{
  "num_hidden_layers": 13,
  "hidden_size": 256,
  "n_experts": 128,
  "experts_per_token": 8,
  "d_expert": 32,
  "d_shared_expert": 0,
  "hidden_act": "swiglu",
  "moe_layers": [0, 1, 2, 3, 4, 5, 6, 7, 8, 9, 10, 11, 12],
  "router_score": "sigmoid",
  "normalize_top_k": true,
  "routed_scale": 2.5,
  "balance_loss": 0.00942,
  "balance_bias": false,
  "router_logit_norm": 1.5,
  "n_groups": 8,
  "groups_per_token": 2,
  "init_std_router": 0.011,
  "lr_router": 0.00128,
  "num_attention_heads": 4,
  "num_key_value_heads": 2,
  "head_dim": 64,
  "vocab_size": 16245,
  "norm": "rmsnorm",
  "norm_place": "pre",
  "norm_eps": 1e-05,
  "positions": "rope",
  "rope_theta": 10000.0,
  "rope_fraction": 1.0,
  "qk_norm": true,
  "attn_scale": 0.125,
  "tie_word_embeddings": false,
  "parallel_block": false,
  "init": "trunc",
  "init_std_qkv": 0.041,
  "init_std_o": 0.0,
  "init_std_up": 0.041,
  "init_std_down": 0.0,
  "optimizer": "soap_variant",
  "learning_rate": 0.00419,
  "lr_mult_qkv": 0.4,
  "lr_mult_o": 1.51,
  "lr_mult_up": 0.9,
  "beta1": 0.95,
  "beta2": 0.95,
  "lr_head": 0.00609,
  "warmup_steps": 74,
  "schedule": "wsd",
  "decay_fraction": 1.0,
  "decay_shape": "linear",
  "final_lr_fraction": 0.0,
  "batch_tokens": 65536,
  "max_seq_len": 256,
  "doc_mask": true,
  "train_tokens": 360700000,
  "max_steps": 5504,
  "dataset": "wikipedia_en"
}
Below are experts of layer 5 (counted from 0) of a mixture-of-experts language model. Rows are named router (the router's row for the expert), down (a neuron's output weights, with its number) and show model dimensions 0-255. Each number is 128 + 32 x the weight over its row's rms, rounded and kept within 0 to 255.
After each expert's rows: a language model's description of what the expert responds to. This comes from a sample of Wikipedia text that the model never trained on.

# expert 30
router [147 113 155  99  92 105 162 103 178 115 107  70  89 119 113 126  79 128 159 128 107  99 126 135 156 136  67 167 160 177 145  93 168 105 179 133 147 100  86 113 185  98  96 122 105 121 144 178 159  84 170 114  91 101  36 138  96 150 145 197 130 139 193 108 156 111 122 117  88 220  94 144 103 137 113 101 114 104 122 124 137 133  94  65 128  90 158 157 120 150 174 125 142 124 171  78 143 142 161 123 121 116 131 149 141 124 149 167  69 116 178 174 124 134 127  99  86 169 117  63 127 167 127 118 123  94 137 157 146 116  80  78  79 186 166 171 140 147 128 143 166  83 109  78 138 166 115 140 169  62 152 114 128 130 126 159 155 132 122 109  87 119  74 102 153 122 162 110 194 129 125 156 156 139 160 103 138 149 180 110 165 130 132  96 118 136 115  98  49 130  97 133 147 141 176 231 110 101  93 114  92 139  72 135 130  74 116  94  85 163 121 137 158 118 145 142 131 103 121 163  82 160  91 134  59 123 124 107  89  95 123 118 137 143 140 146 156 123  96  70 123 100 111  99  80  69 203 100 130 142 151 131 173 162 132 187]
down0 [148 164 148 151 159 160  57 125 138  98 187 121  63 166 142  94 133 139  89 149 125 113 119 149 146  62 185 121  78 189  92 180 156 122 162  69  81  94 125 116 144 136 103 124 116 112 122 103 129 194 107 137 115 153 131 159 135 140 160 112  47 130 124  90 126  83 105 154 122 132 157 174  93  99 142 122  81 178 151 168 137 102 101 176  65 133 188 142 102  99 151 131 120 116 126 116 150 174 170 167 115 140 127 136 108 109 122 163 162 116 167 124  46 134 152 149 127  50 133  94 125  74 118 124 171 130 130 132  85 105 136  85 155 102  90 135 167 133 144 165 119 116 153 131  76 126 134 177 105 139 103 146 124 124 143 146 124  61 142 120 106 215 127 182 144 120 132 158 137 138 155 176  67 154 113 183 141 106 142 136 121 159 140 115  98 101  99  86 181 195 122 124 106 163  70 153  89 145 135  52 150  96 143 128 113 143  95 131  99 146 150  87 120 120 119 167 143 138  87 127 101 136  96 128  66 199 127 115 135 117 178  68 168 203 137 114 174 194  95 150 135 131 152 158 127 194  79 103  95 123 169 160 105 119 142  82]
It responds to: Spaces before numbers or dates after Born:, "to", or table pipes, such as Born: 3 January, to 1937, | 1–1.

# expert 12
router [125 202 160 147  93  97 140 107 101 137 133  88 111 134 159 203  89 132 113 165 121 177  94 165 107 138  98  38  91 115 109 132 145 157 115 150 106 229 141 108  87  84 202 109 161 113 118 102 117  93  88  80 129 196 165 150 106 151 113  84 110 158  88 105  75 115 165 170 140 112 148 133 128 158 120 101  97 153 161 104 175 115 142 181 129 147 113 115  94 102  99  72 111 161  99  84 175 124  68 109 119 160  52 105 108  92 151 160 102 119 109 107 133  87 149 113 164 102 105  78  99 138 104  67 107 131 111 105 103 158 138 143 137  86 122 124 116 112 142 112 114  86  83  74  66 160  98 126 143 101 135 106 143 141 104 131 106 166 148 106 161 119 149 146 125 169 121 123 110 132 168 127 121 151 131 152 134 169 164  73 137 128 161 111  72 118  90  95  95 111 177  96 155  90 114  66 116 110  78 134 155 145 103 117 140  98 136 123  88 136 152 103 156 206 142 116  76 124  73 108 113  50 153 156 145 108 169 119 187 115  93  87 137  92 118 192 118  74 119 141 191 150 183 138 172 144 109 108 127  60 111 140 131 108 135 184]
down5 [145 204 144 132 131 109 121 169 157 139  60 209 131 132 142 188  66 120 123  62  85 130 108 116 127 141 120 139 168 153 125 103  97 177 171 131 100 147 113 159 168  68 128 175  84 125 132 125 139 200 131 164 114 124 151 161 114 104 114 136 128  96 145  86 148 132 149 118  87 107  68  67 143  64 141 123 135 111 108 131 160 191 138  86  85 134 167 147 125  96 147 141  92 136 127 141 155  91 152  93 160 126  90 113 129  73 149 105  89 112 112 155 164 111 153 135  96  79 118 190  90 143 111 124 143 182 138 159  91 156 118 161 205 113 132  75  99 156 171 121 144 136  93 125  94 109 115 168  81 113 156 110 114 140 133 170 102  82 120 128  69 152 132 115  97  76  81 116 175 156 149 156 143  92 124 159 151 104 147 138 111 117 148 141  86 132 149 115 140  51 131 171  92  89 112 137 104  75 137 146  82 120 151 136 154 112 149 113  98 101 108 117  98  65  26 100 201 141 151 112  86 140 173 158  98 162 105 111  88 136 155 107 110  50  99 163 131 149  78 113 116 177 142  91  93  78 153 143 123 100 125 135  56 167 121 178]
It responds to: Pipe separators in tables after a name, year or title cell, such as "Incomplete" (2005) |, Rushing |, plus some colons and semicolons.

# expert 20
router [132 137 162 132  90 121 162 126 177 101  87 115  79 118 130 142  92 141 129 118 107 101 156 124 152 153 116 182 147 153 122 115 141  99 175 158 141  82 106 118 149 105  59 115 115 109 148 184 147  93 172 142 108 115  16 126 104  84 134 188 127 174 177 105 154 135 120 107  70 224 107 127 100 104 111 103 130  83 135 100 130 118 115  77 101  96 163 142 137 142 170 147 155 117 211  83 162 170 172 115 106 132 136 142 165 134 177 137  71 122 161 185 124 156 120 125  81 151 138 111 135 132 120 104 118  96 131 128 170 165  67  95  80 199 158 172 115 126 109 142 187  92 111  83 157 165  91 165 189  86 129 103 115 164 140 134 118 140  99 157 111 107  83 119 134 115 141 153 193 126 124 161 180 160 150 108 137 129 181 114 169 143 139  88 163 131 107  90  82 128 105 154 135 136 147 221 137 134  79 116  85 155  90 131 147  86  96  87 126 141  94 143 135 105 144 180 144 121 128 127  84 164  83 154  59 140 142 100 140 104 104 113 144 134 146 156 171 158 124  78 116  98  85 117 124  96 221  78 112 162 166 153 181 142 126 141]
down0 [162 136 105 138 129 160 116 134 154 151 103 185 142 113 101 168 175 119 129 124  95 111 167 120 163 126 163  95 140  80 141  89 127 101 156 108 169 142  87 121 145 138 163 151 137 120  97 139 119 141 144  48  75 177 146  79  70 132 127 211 151 105  93 178 139 116 146 117 133 107 180  96 109 101 111 191 120  92 123  73 132 129 126  91 172 169 150 134 156  97 172 115 198 142  93  98 151 150 128 159 106 112 164 143 154 186 138 125 143 104 147 175 107 161 118 153 143 138 156 137 138 143  98 141  78 189 133 151 102 127 128 104 136 135 197 124  41 112 133 100 174  86  88  79 125 163 146  66 107  63 123 143 138 187 160 135 139  78  87 138 141 126 109 117 131 162  93 153 145 107 124 101 150 113  77 180 137 164 186 154  96  90 141 148 133 116 191 206  31 141 150 135 173 156 142 151 116 115 139 154 104 123 127 133 181 167 155 159 114 118 110  94  63  95  98  77 164 126 179 169 173 135 115 144 165  73 119 178 102 131  61  87  92 128 114 154 110 175  97 165 151 125 185 119 115 144 122 132  74 103 126  91 120  83 107 124]
It responds to: Lone space tokens before digits in tables and infoboxes, as after Born:, table pipes, or before years, plus dashes and $.

# expert 6
router [111 168 157 139  98 153 132  58 168 135 113  93 129 111 154 225 123 166  90 154 159 142  79 181 101 150  36  83  94 124 115 104 145 188 107 165 124 214 146  90 111 105 203 118 130  86 130 109 135  98 127 103 106 178 137 206 130 162 140  77 147 156 138  92 104 112 149 205 146 132 197 101 151 160 103 129 101 158 121 102 167 142 149 182  98 127 112  96 100 121 120  88 145 174 105 109 163 103  84  69  93 150  84  98 147  76 143 134 105 121 127  88 172  72 140 117 172 124 132  80 104 155 101  95 108 112 106 116  79 113 148 141 164  88 109 138 121 113 152 121 110 157  76  91  70 148 109 127 139 112 129  99 139 130 103  99 103 141 114 114 129 145 128 150 133 173 129 134 107 124 134 132  98 146 112 149 120 181 145  81 143 122 164 132  91 119  91 108 117 100 155 139 138 100 121  68 117  89  70 112 154 135 130 132 116  78 125 137  98 169 144 121 183 217 164 141  72 129  65 117 131  61 159 115 148  97 152 111 175  96 169 115 136  89 116 177 134  73  97 120 204 139 162 160 158 147 139  92 159  75  96 143 157 123 141 165]
down5 [128 139 142 110 159  84  82 103 100 126 143  47 156 156 157  95 154 101 112 120 166 145 191  45 107  98 136 168 160 169 161 109  85 101 138 131 121 112 121 206 152 106 101 154 108 119  96 133 213 160 147 182 133 139 203 140 158 184 132 139 127  82 180  57 101 138 106 130 133  68  86 152 179 135 107 121 153 135 129 130  74 127 113 149 119 138 149 163  66 150 117 137 146 129 139 139 129 183 120 197 136 136 165  98  94 161  92 133 144 164 122 163 146 135  88 152 171  87 158 170 128 118 136 172 166 142 169  76 111 122 187 158 153  92  94 131 113 117 146 183  84 183 132 101 106 118 157 188 167 102 151  79 139 116 167 121 125 134 166 184 114 188 161  89 100 112 145 132 102 164 103  77 119  89 160 154 132 139 150 116 141 125 114 145 120 168 122 182 190 158 141 114 119 185 148 150 125 130 114 157 119 159  81  65 128 146 143 152 135 140 157  84 123 100 101 116 159 130 113 152 102  86 125 118 158 115  83 158 109 146 133 157 144  88 132 128  88 182 214 177  60 106 146 162 106 140  99  67 179 126 122 127 125 130 127  71]
It responds to: Pipe separators between table cells after names or titles, plus colons and semicolons in lists, such as Authority:, English chain;.

# expert 38
router [164 142 108 168 125 170 162  75 190 148 179 148 127 177 144  96 168 137 150 150 148  75 162 120 173  70 199 167 134 171 100 172 157 129 145 164  99 140  42  90 147 121  98 127  54 147 102 128 148 145 153 174 120 124 125 199 184 137 149 136 140 166 140 148 155 180 127 162 148 154 128  81 132  77  44 141  96 129 189 164 153 104 141 141 137 126 128 136  79 181 137  93 151 114 133 100  96 158 136 153 149 208 127 146 126 114 213 158 175 134 104 142  98 159 145  67 134 133 132 162 178 170 100 106 119 119 119 134 151 150 132  89 201  96 120  79 145  87 147 119 138  83 131 133 195 141  68 107 115 128 154 108 119  68 143 128 110 136 118 169  43 100 130  93 161 155 158 157 211  91 101 139 143 133 119 105 151 118 118 163 120 150 143 174 124 168 114 111 146 146 125 163 110 158  98 150 172 105 111 141  85 115  86 107 157 124 128 164 122  95 119  98 118 123 118 165 137  61 110 121  77  73 107 131 136 168 132 131 180 132 131 160 139 166 159 112 131 124  87 149 106 168 129 110 127 155 107  91 151 132 159  59  94  81 152 152]
down0 [128 137 150 150 111 125 120 124 101 131  42 101 174 116 124 159 138 153  79 131 141 213 116 123 134 107 170 109 190 167 118  88 114 151 112 136  60 155 147 142 139 184 187 111 151 134 153 163  79 166 167 149 166 163 106 153 164 104 140 177  81 114 156 134 166 143 103 121 146  69  87 118  93 111 144 130 179 161 121  86  91  92 109 146 129 114 131 201 105 141  98 119 108  96 131 172  73  96 109 128 159 102 130 198 143 115  79  54 153  79 136 159 134  78  95 132 129 203 139 137 153 124 116  92 112  89 103  59  69 108 112 150  97 132 108  70 103 111  90  71 111 128 128 205 139 159 115 126 145 136 110 113 122 135 107 145 111 133 106 111 143 153 146 134 108 130  82  89 201 118 161 102 145 121 104 138 146 104 126 145 175 166 162  84 198 154 147 160  95 113 129 134 149 154  64 164 102 123 173 176  85 156 127 141 166 148 138 168 131  99  85 134 147 171 155 130 118 117 115  79  89 165 111  96 101 144 174  76 122 146 101 125  77 133 105 150  85 201 161 120 157 161  80 117 130 103 133 150 119  78 113  46 124 173 112  87]
It responds to: Opening fragments of lowercase words after the, a or and, like mar in marshland, inc in incumbents, investig, suff.

# expert 7
router [140  91  68 169 165 163 167 132 152 114 120 125 143  96  94 110 149 124 133 167 141 192 144 123 115 104 114 150 136 160 108 116 148 210 127  78  69  97 108 162 142  77 116 109 114  75 137  71  92 148 156  57 126  45  17 157 144 113 150  99 108 155  73  97 124 141 137  98 126 135  72 120 101  74 152 113 127  54 183 118 160 119 176 154 157 162 134 178 182 145 140  43 101  88 134 105 127 124 117 149 139 132 112 123 153 156  95 150 107 118 104 124 124 176 144  84 129 175 101 117 122 188 128 127 117 113 163 146 120 202  69 135  79 118  84 150 127 183 114 112 140 171 137 122 153 115 138 128 159 110 103 128  82 147 149 139 121  80 147 162  96  99 201  62 132 127 122 105  72 128 186 196 120 126 125  90  88 122 114 170 154 121 128 129 125 146  76 148 108 125 129  76  84 115 124 163 113 173 131 105  98 123 118 103 121 135 168  74 129  53 173 133 144  91 129 122 139 154 117 119 127 104 104 168 130 127 109 138 128 139 128 106  76 128 141 118 110  87  93 111  60  90 148 113 153  83 134 210 170 122 143 161 106 123 175 160]
down0 [ 94  99 108 143  99 106 128 139 147 111 175 133  91 183 117  64  98  88  93 137 108 125 156 101 123 125 115 109 151 121 138 131 163 171  92  72 145 127 111 143 105 128 133  47 115 223 151 111 156 160 110 132 189  64 169 118 156 120  73  89 147  88  92 163  99 176  64 118  86  80  60 128  84  95 143 145  88 166 128 182  92 157 154 154 138 107  90 101  96 126 107 100  54 154 135  51  93 132  95 147 121 158 112 113 179 177  98 134 122  87 110 130 108  90 125 181 129 155 133 156 118 170  91 120 114 190  75  97 134 119 161 122 141 125 115 162 121 186 159 123  67 120  96  95  89 146 119  78 160 178 108 109 116 133 150 154 161 146  79 121 109 144 132 127  94  96 178 103  90 177 143 110 140 148 138 108  95  82  96 134 156 151 122 199  70 113 101 156 148 125 151  81  96 127 122 132  89 151 137 127 120  76 141 136 142  79 156 127 127  99 156 154 143  88 129 117 137 106  37 110 127 104  86 104 131  71  93  83  67 126 122 119 146 117 128 155 121 110 122  89 146 163 177 212  75  90 131  81 128 118 122 103 114 114  97 169]
It responds to: Line breaks ending list or table rows, plus inner pieces of years, names and words, such as 2|0|09, Hur|ricane, Vojvod|ina, in, of.

# expert 37
router [175 154 135 168 131 170 134 115 150 164 143 103 160 165 157  68  89 134 132 153 125  77  92 109 169  85 160 173 145 128  63 164 160 148 113 120 120 148  68  76 155 139 158 131  57 118 123 111 138 198 175 149 112 163 102 158 156 156 182 145 145 155 152 111 169 151 168 130 107 203 117  85 123  46 111 136 152 132 170 173  97 103 177 140 167 112 140 109 184 170 103 118 143 112 157 124 138 117 136 119 131 111 106 146 108 118 177 142 191 148 164 166 129 170 144  75 115 141 168 114 116 172  72 152 118 133  97 105 141 156 168 118 169  52 154  42 126  46 137 166 152  66 137 129 157 170  69  84 117 116 121  88 150  67 135 133 105  97  79 155  56 106 125  99 160 156 194 138 162 113  90 138 133 129 106 100 146 155  59 167 120 153 158 164 121 166 153 155 129 141 138 161 131 158 118 123 160 110 149 161  74 132  73 113 125 145 102 144 115 118  79 106 100 109 123 162 118  92  96 102 134 127 145 144 131 145 124 165 176 132 155 129 141 148 163  79 127 125 108 173 133 162  51 119 129 128 102 134 156 176 147 174  72 100 144 152]
down0 [181 182  73 163  59 124  87 103 147  91 115 114 168 125 120 175 155 115 165 161 115 134 136 115 114 124 163  94 126 145  93 124 132 121 149 115 108 185 144 173 118 153 113 136  76 154 121 143 124  94 142 112 181  90  46 161  76 136 108 134  59 135 157 117 136  77 128 185 122 152 153 121 120 147 130 165 138 131 164 174  94 119 151 139  81 119 140  58  77 151 132 163 142 106 134 119 172  92 136 148 135  77 124 156 152 136 119 111  60 107 121 166 101 184  89  95 194 134  77 105 174 153 105 173 127  68 182 164 131 128 166  99 110  94 108 141 150 158 139  98 165 148 127 150  92 159 142 131 151  87 172 165  78 188 134 194  51 114 101  94 116 189 112 134 175 145 104  89 153  80 151 100 147 139 128 123 126 125 158 137 132 102 168 164 148  91 121 137  68 148 167 112 150 144 117 151 107 170  73 134 136  98  82 150 164 164 126 124  83  92  97  96 159 104  96 111 185 169 135 144 100 146 161 164 125 155  88  85 138 102 172 108 138 135 127 144 136 141  91 133 129  79 121 170  99 174  92 107 167 126 131  79 104  43  43 111]
It responds to: First piece of lowercase content words after the, a, and or of, such as mar(shland), elect(rostatic), conc(urrent), f, st, re.

# expert 41
router [174  89 147  96  91 101 141  71 160 125 119  96 117 182 192 120  63 137 109 110 142  90 130 103 149  99 175 147 177  84 146 136 112 117 121  91 180  97 142 113 122 177  94 122 152 148 130 133 123 154 171 160 112 178 201 114 144 127 160  89  70  90 191 107 155 116 146 106 119 102 113 153 127 141 174 106 170 162 135 137 134 142 197 116 201 131 120 119 149 135  90 138 114 104 128 172 153  93 137 134 118 165 143 133 126 147 157 196  66 182 146 127 125  78 104  95 124  83 136 109 129 137 154  59 124 134 120 182 145 113 130 168 159 101  97  75 108  96 178 164 117 106 140 172 153 184 116 169 104 141 148 170 138  85 143  65  78  85 114 174 231 214 178 170 179 111  53 165 143 108  95 113 173 115 154 121 159  76 144 115 112 136 157 125 161  91 129 139  97 126  93 161 140 159 144 173 111 120  92 111  96 134 144 128 155 136 112 143 154 184 144 141 115 110 124 190 152 129 166 136  84  87  95 121 153 138 144 163 141 125 143 151 122 129 153  57 193 132  94 110 112 182  71 107 121 156 158  93 142 144 102 127 157 122 100 103]
down0 [102 123 114 157 146 175  87  57  80  92 138 143 146 191 172 132  67 156 115  69 181 138 128 122 134 110 117 117 127 126  94 137 157  45 112 108 114 154 144 161 134 165 106 148 122 175  72 136 131 110 108 110 145 110 112 167 137 105 137 136 106 153 108 155 158 133 133 160 127  70 139  95 154  68 122  95 116  80 103 109  39 203 118 206 149 135 140 161 144 140 168 140 128 142  74 118 127 133 107 173 140 102 187 132 110  75  85 108 132 120 180 116 147 110 180  98 178 135 152  51 160 171 132 107 152 185 111  95  41 128 179  98 156 150 129 116 137 154 104  93 185 120 132 165  91 148 116  68 116 140 161 115 163 128 137 138 160 115 163 135  99 124 131 165 111  72 103 154  81 139 115 121  98 142  96  86 184 137 129 155 139 177 178 132 183 113 104 142 115 173 150  89 137  86 151 203  93 167 138 155 167 123 169 122 129 134 141 137 178 162  52 109 113 145  86 136 145 102 117 142 148 102 156 149 131 105 159 119 122 111 165 138 118 168 131 126 133 124  98 178 159 106 159 112 147 152 149  70 118 191 198 115 163 120 140  54]
It responds to: Opening parentheses before dates, glosses or abbreviations, and short lowercase first pieces of words like un, b, re, st.

# expert 52
router [122 143 199 148 125  70 132  73 135 160 105 163 167  95 137  83 108 128 143 120  67  87 124 153 156 154 140 102 100 129 133 128 140 109 119 126  89 190 113 112 176 171 156  66 124 104  57 156 142 120 142  51 179  69 195  72 144 198 124 120 175  61 134 108 184 110 106 123  83 149  77 123 129 130 128 180 117 119 121 143 188 110 129 131 173 122  68 119 122 198 170 139  94 116 184 168 122 153  51 137  96 128  78 129 146 164 120 151 135 161 122 108 131  94 118 161 108 172 105 171 110 155 121 111 102 104 156 144  99 143 132 147  95 115 124 149 117 122 217 100 107  61 155 144  89 102  98  69 161 156 189 138 126 160 116 190 164 179 141 141 107 100 154 134 122  81 165 130  75 145 155 123  84 136  99 111 121  99 120 167 126 130 159 106 131 109 168 136 108  72 107 108 181 148 180  98 120 124 106 102 152 126 160 121 144 133  41 120 110  92 161 111 132 135 124  60 144 145 108 118 154 131 116 127 125 155  82 118 115 119 165 112 120 138 164 163  92 148 135  99 174 149 133  65  75 133 103 177 107 167 152 184 125 115 152 160]
down0 [115 159  86 140 108 180 134 137 157 119 126 147 113 157 210 123 182  97 132 131  97 102 190 174 122  80  97 102 148 158 158 149 137 139 137 124 143 166 145 115 194  84 122 108 118 119 193 141 169 101 128  90 162 133 111 140 122  60 106  69 115 120  97 130  98 124 187  98 169 147 140  95 138 100 133  81 225 152  79  69  83 114 128 136 117 104 120 158 168 102  97 118 140 114  85 131 144 129  71 123 138 118 167 151 128  87  72 118 158 152 107 118 111 132  95  66 137 150 106 113 103 127  95 135 167  90  92 116  88 133 104 119 111 116 152 122  93 153 159  59 156 105 152 146 149 143 156  92 147 122 155  62 152 157 198 168 150  99 130 145 115 105 162 115 112 172 166 142 104 110 101 158 199 155 122 181 118 101 142 137 145 105 141 180 185 127  95  93 144 174 198 193 152 152 147 117 154 116 120 102 121 148 223 150 108 156 129 132 101 115 100 128  67 114 110 189  96 117 197 102 146 116 143 130 110 117 122 111 121 168 183  99  95 222 179 101 113 137 103 127  86 101 119  88 115 109 148 139 194 111  77 162 173 120 130 126]
It responds to: Inner digits of years, ISBNs and counts following other digits, e.g. 1-9-95, 2-0-11, 9-7-8; also has, Foundation.

# expert 56
router [138 116 196 143 112  81 126  79 127 130  97 161 143 108 143 100 122 124 132 124  49  74 136 132 168 155 150 113  99 102 141 122 146 137 114 129  82 204  88 149 158 177 124  65 125 113  59 164 171 141 151  68 146  84 173  82 141 172 179 140 159  51 160 141 164  62  72 156  87 178  65 127 122 143 112 173 117 136 119 139 167 115 157 109 183  97  89 115 121 166 173 154 105  85 179 164  86 166  72 161 119  93  93 109 150 138 128 155  94 140 131 100 132  88  95 156 109 146 113 130 107 150 133 114 103 109 136 150 113 163 124 119 109 159 130 143  96  94 201 108 140 106 134 173  63 121 120  93 151 130 132 142 130 180 115 175 172 159 162 156 115 105 164 100 135  88 219 114  58 143 125 118  62 133 112  84 122 151 108 179 147 103 156 150 143 143 151 149 157  62  89 128 201 133 170 163 135 128 131 114 133 137 149 132 153 124  61  95 100  96 165 110 127 137 160  95 162 111 134 128 148 135 133  77 103 164  80 122 108 111 165 120 119 122 160 173 101 157 149  94 130 128 136  53  85  99 105 137 103 175 135 188 136 128 159 158]
down0 [105  86 192  94 146 165 107 147 155  84 140 118 142 119 139  73 120 147  85  90 156 109  69 104 154 124 132 125  90 118 102 120  71 170 116  60 109 137 142 107 106 190 111 106  64 175 204 171 129 158 166  94  60  85 182 109 114 186  98  94 138 139 145 100 138 140  83 184 105 146 126 166 181 128 161 107 136 105 140 129 167 130 187  96 132 135 162 116 169 202  67 110 170 133 188 139 158 108 174 110 133  92 106 155 132 154 155 149 117 100 103 134 126 125 122 153 106 115 159  74 176 103  83  87 134 157 165 122  84 131 111 152 129 124 133 118 102  99  45 165 150 159 121 188 179 152 170 115 148 175 126 125 138  84  99 181 131 130 182 117 105 148 115 159 175 143 136 135  51 150  76  76 136  86 110 156 104 103 128 116 102 148 107 163 155 126 141 140 124 110 104 142 205 203 126 108 179 148 124 109 116 144 130  94 144  91 135  76 108 113 178 153 152  92 132  95 200 107 112 105  77 109 118 180 163  94 134 147 154 141 122 126 157 112 122 160 168  93 104 149  86 162 127 114 134 110 109 153 103 158  86 138 146 161 162 185]
It responds to: Inner digits of years and dates, mostly after 1 or 19, as in 1992, 1886, 2026, born dates.

# expert 13
router [121 168 159 155  99 137 120  60 140 171 124 121 136 138 158 201 122 175 106 177 146 164  88 142 103 175  52  65  63 140 122 138 159 180  98 168 107 187 132  87  97 101 164 113 137  97 121 130 121  67 121  82 127 170 132 159 126 154 106 119 136 131 134  91 122 133 144 199 108 122 205 102 157 117 117 107  78 146 139 126 165 140 130 181  95 142 112 118  93 111  62  95 128 138 113 130 187  89  80  67  88 152  86  97 121  92 161 151  99 109 147  94 156  80 108 128  88 116 141 103 115 158  89  74 110 130  97  97 110 143 158 124 146  81 152 141 116 117 133 156 149 120  77 125  42 148 113 114 159 113 133  87 151 165 104 134 119 165 120 102 141 116 137 171  94 127 116 143 131 108 146 114 106 158  98 136 112 181 159 104 156 134 160 139  96 124  84 110 115 122 138 108 122 111 119  59 117 123  65 144 158 139 138 133 116 109 162 142  90 136 162  98 174 196 155 159  78 124  62 162 153  98 133 134 153  81 128 111 164  86 142  67 131 102 118 213 132  84 108 103 218 149 191 158 223 171  98 137 132 116 108 106 150 122 116 164]
down0 [153 108 125 150 108 150 127 103 127 118 135 132 106 116 116 148 143 115 103 168 119 136 121  80 139  77 125 138 157 100 101 138 134 111 188 175 153  90 196 117 158  97 155  98  99 100 118  99 173  98 183  52 127 174 138 127 120 124 130 146 200 114 154 122 101 126 113 119 186 178 124 120 147 132 147 156  95  81  97 103  89 130 149 180  62 137 141  82 100  59  77 105 128 133 147 102 130 147 127 131 148 145  67 174 117  79 113 156  81 112 113 137 177  72  93  68 113 110 126 115  89  59  53 105  59 113 160 124 124 112 123 102 102 191  87 144 102 131 115 103 152 137 144  71 156  96 175 143  87 124 158 118 113 125 121 117 134 118 156 114 117 120 160 165 159 105 136  91 112 144 156 169 151 140 106 118  72 112  39 101 129  90  79  92 131  64 107  84 124 117 113 158 196 161  97  96 125 151 138 141 168 126 192 174  83 101  58 130  96 102 182  87 158 137 163 102  81 115 101  97 146 104 141 166 196 149 149 110  77 104  88 124 157 120 110 143 140 119 111  91  96 112  93 133 135 194 138 100  56  81 153 155 128 179 155 101]
It responds to: Pipe separators between table cells and colons or semicolons after infobox field labels, such as Label:, Parent(s):, | MF |.

# expert 18
router [125 140 145 131 146 109 118 103 136  92 122 125 132 158 107 148  96 102 194 121 104 106 116 128 120 121 143 139 132 107 117 110 134  75 150 132 143 120  88 142 151  95 136 136 109 127 128 177 124  73 168 110  88 113  99 113 109 137 138 170 111 143 191  90 123  97 127 162 137 166 122 149 157 113  92 119 115 100 131 153 138 148 110  96 104 107 121 135  88 189 145 159 150 150 209 123 147 141 132  85 134 125 134 123 151 205 110 139  98 149 152 170 161 138 150 146  12 111 141 105 123 148 107 116 152 124 105 144 109 126 120 101 104 139 182 161 146 144 185 116 123  69 230  75  96 149 144 179 128 139 162 129 154 151 134 173 176 136  62 111 148 134 101 118 117 165 150  83 152 128 150 126 143 108 139 142 175 125 148 141 134 143 112 109 189 140 126 117  99 105 136 142 183 207 138 113 118  68 133 162 139  99 126 147 133  82  77 147 147 149  99 157 227  78 119 128 190 140 123  88  69 162 162 144  21 163 171 118 125 161  92  85 187 123 117 130 153 209 183  71 181 103 118  55 106 153 175 104 126 169 215 156 139 120 115 146]
down0 [109 129 110  95 107 155 104 162 129  66 115 178  80 107  50 138 145 144 126  85  98 156 124  89 189 183 138 151 123 141  98 157 117 175 123 143  69 186 157 145 215  60 156 139 124  98 141 138 138 119  99 117  66 165 157 163 138  84 100 113 141 149 160 135 148  95  80 119  60 103  97  99  50 133 176  77  69 149 117 137 162 120 171 136 161 158 141 141 146 140 126 102  52 127 123 139 101 132 152 156 123  72 134 138 122 102 134 126 136 101 112  99 139 115 173  97 127 107  34  92  58 159 137 151 128 113 179  99  91 173  75 121 150 160 118 140 100 147 128 150 120 129  98 124 130 160 129 134 143 144 123 177  96  80 147  94 186 143 116  81 106 127 112 150 134 155 131 119 111 107 131  75 138 147 167 139 137 137 130  94 148  85  99 132 116 113 125 165 168 125  84 136 146 154 126 107 107 200 119 126 116 144 108  81  95 146 101 120  47 112  88 129 193  79 166 101  91 143  59 131  78 132  96 170 133 120  96 145 100 140 129  93 166  95 133 168 125 131  81  68  64 119 100 118 150  82  86 116 131  45 165 138 146 114 147 170]
It responds to: Space tokens and leading digits of numbers after pipes, commas or colons in tables, dates and coordinates, such as | 158, 22, 2010.

# expert 22
router [138  94 124 113  92  62 106 141 136 157 161 155  72 184 102 111  58 126 120 137 155 117 150 106 127 162 209 120 135 173 157 156 122 150 107 110  67 185 120 145  95 105 112 114 161 152 126 195 159 148 111  91 189 208 128 112 112 147 175 138 165 166 107 114 135 175 105 113 155  72  96 100  81 165 185 143  91 117 125 141 117 121 157 148 159 147 190 170 137  75 121 142  72 135 104 113 140 112 180 144 129 182 115 132 137 127 153 130 102 118 178  97 123 164 126 137 146 157 102 148 131 154 173  88 115 139 142 123 137 166 141 162  72 127 184  94  80 142  71  68  91 117 117 137 103 140 124 168  65 138 100 130 108  78  78 163  64  89 168 149  89 106 126  95 118 108 125 135 132 139 115 140 160 145 136 115 147 131 125 166 139 131 122 143 107  77  72 179 167 172 101 104  78 114 146 122 118 146 110  83 110 115 111 128 152 171  90 123 107 142  81 121 139 184 126 132 152 166  78 222  94 122 141 158 154 106 122 183  91 115 158 192 110 175 172 175 124  94 196 130 152 141 209 133  81 115  80 113 104 154 138 100 164 123 157 145]
down0 [125  63  99 151  77 116 163 101 159 191 181 135 132 190 100 113  90 141 142 195 166 169 112 132  71 179 127  59 142 162 115 147  93  48 112 167 133  92 114 128 129 164 117 130 148 164 110 170  95 117 125 105 162 191  94 129  96 180  81 131  71 160 169 190 112 115 129 110 118 213  97 102 141 114 119 109 156 179 179 165  98 173 137 125 135 154 104 112 114 120 130 113 103 121 176 119 165 157 163 133 120 125  90 118 123 130 140 122 108  96  60 157  82 151  67  89 124 131 119 154  71 191 176 124 109 122 168 154 129 147  95 163 136 111 124 119 140 104  70 152  78 114 139 101  81  89 161 112 137 143 129 183 138 153 108 130 123 143 138 130 115 121 148 121 165 102 114 118 136 173 124  62  68 153  83 137 125 126 145  72 114 112 176 152 124 124  96 168 115 130 105 125 118 126 123  96 153 108 140 160 146  61 179 150 113  96 160 165 128  45 216  97 136 153 119  87 159 170 134 140 156 137 126 116 139 110 144 181 153  58 144 123 139  98 129 122 125 110 112  71  64 145 109 191 136 153 160 155 150 107 175 152 137 164 130 182]
It responds to: Unit symbols, month names, place and proper-name pieces in tables and dates, e.g. m/s, °, km, March, Georgia.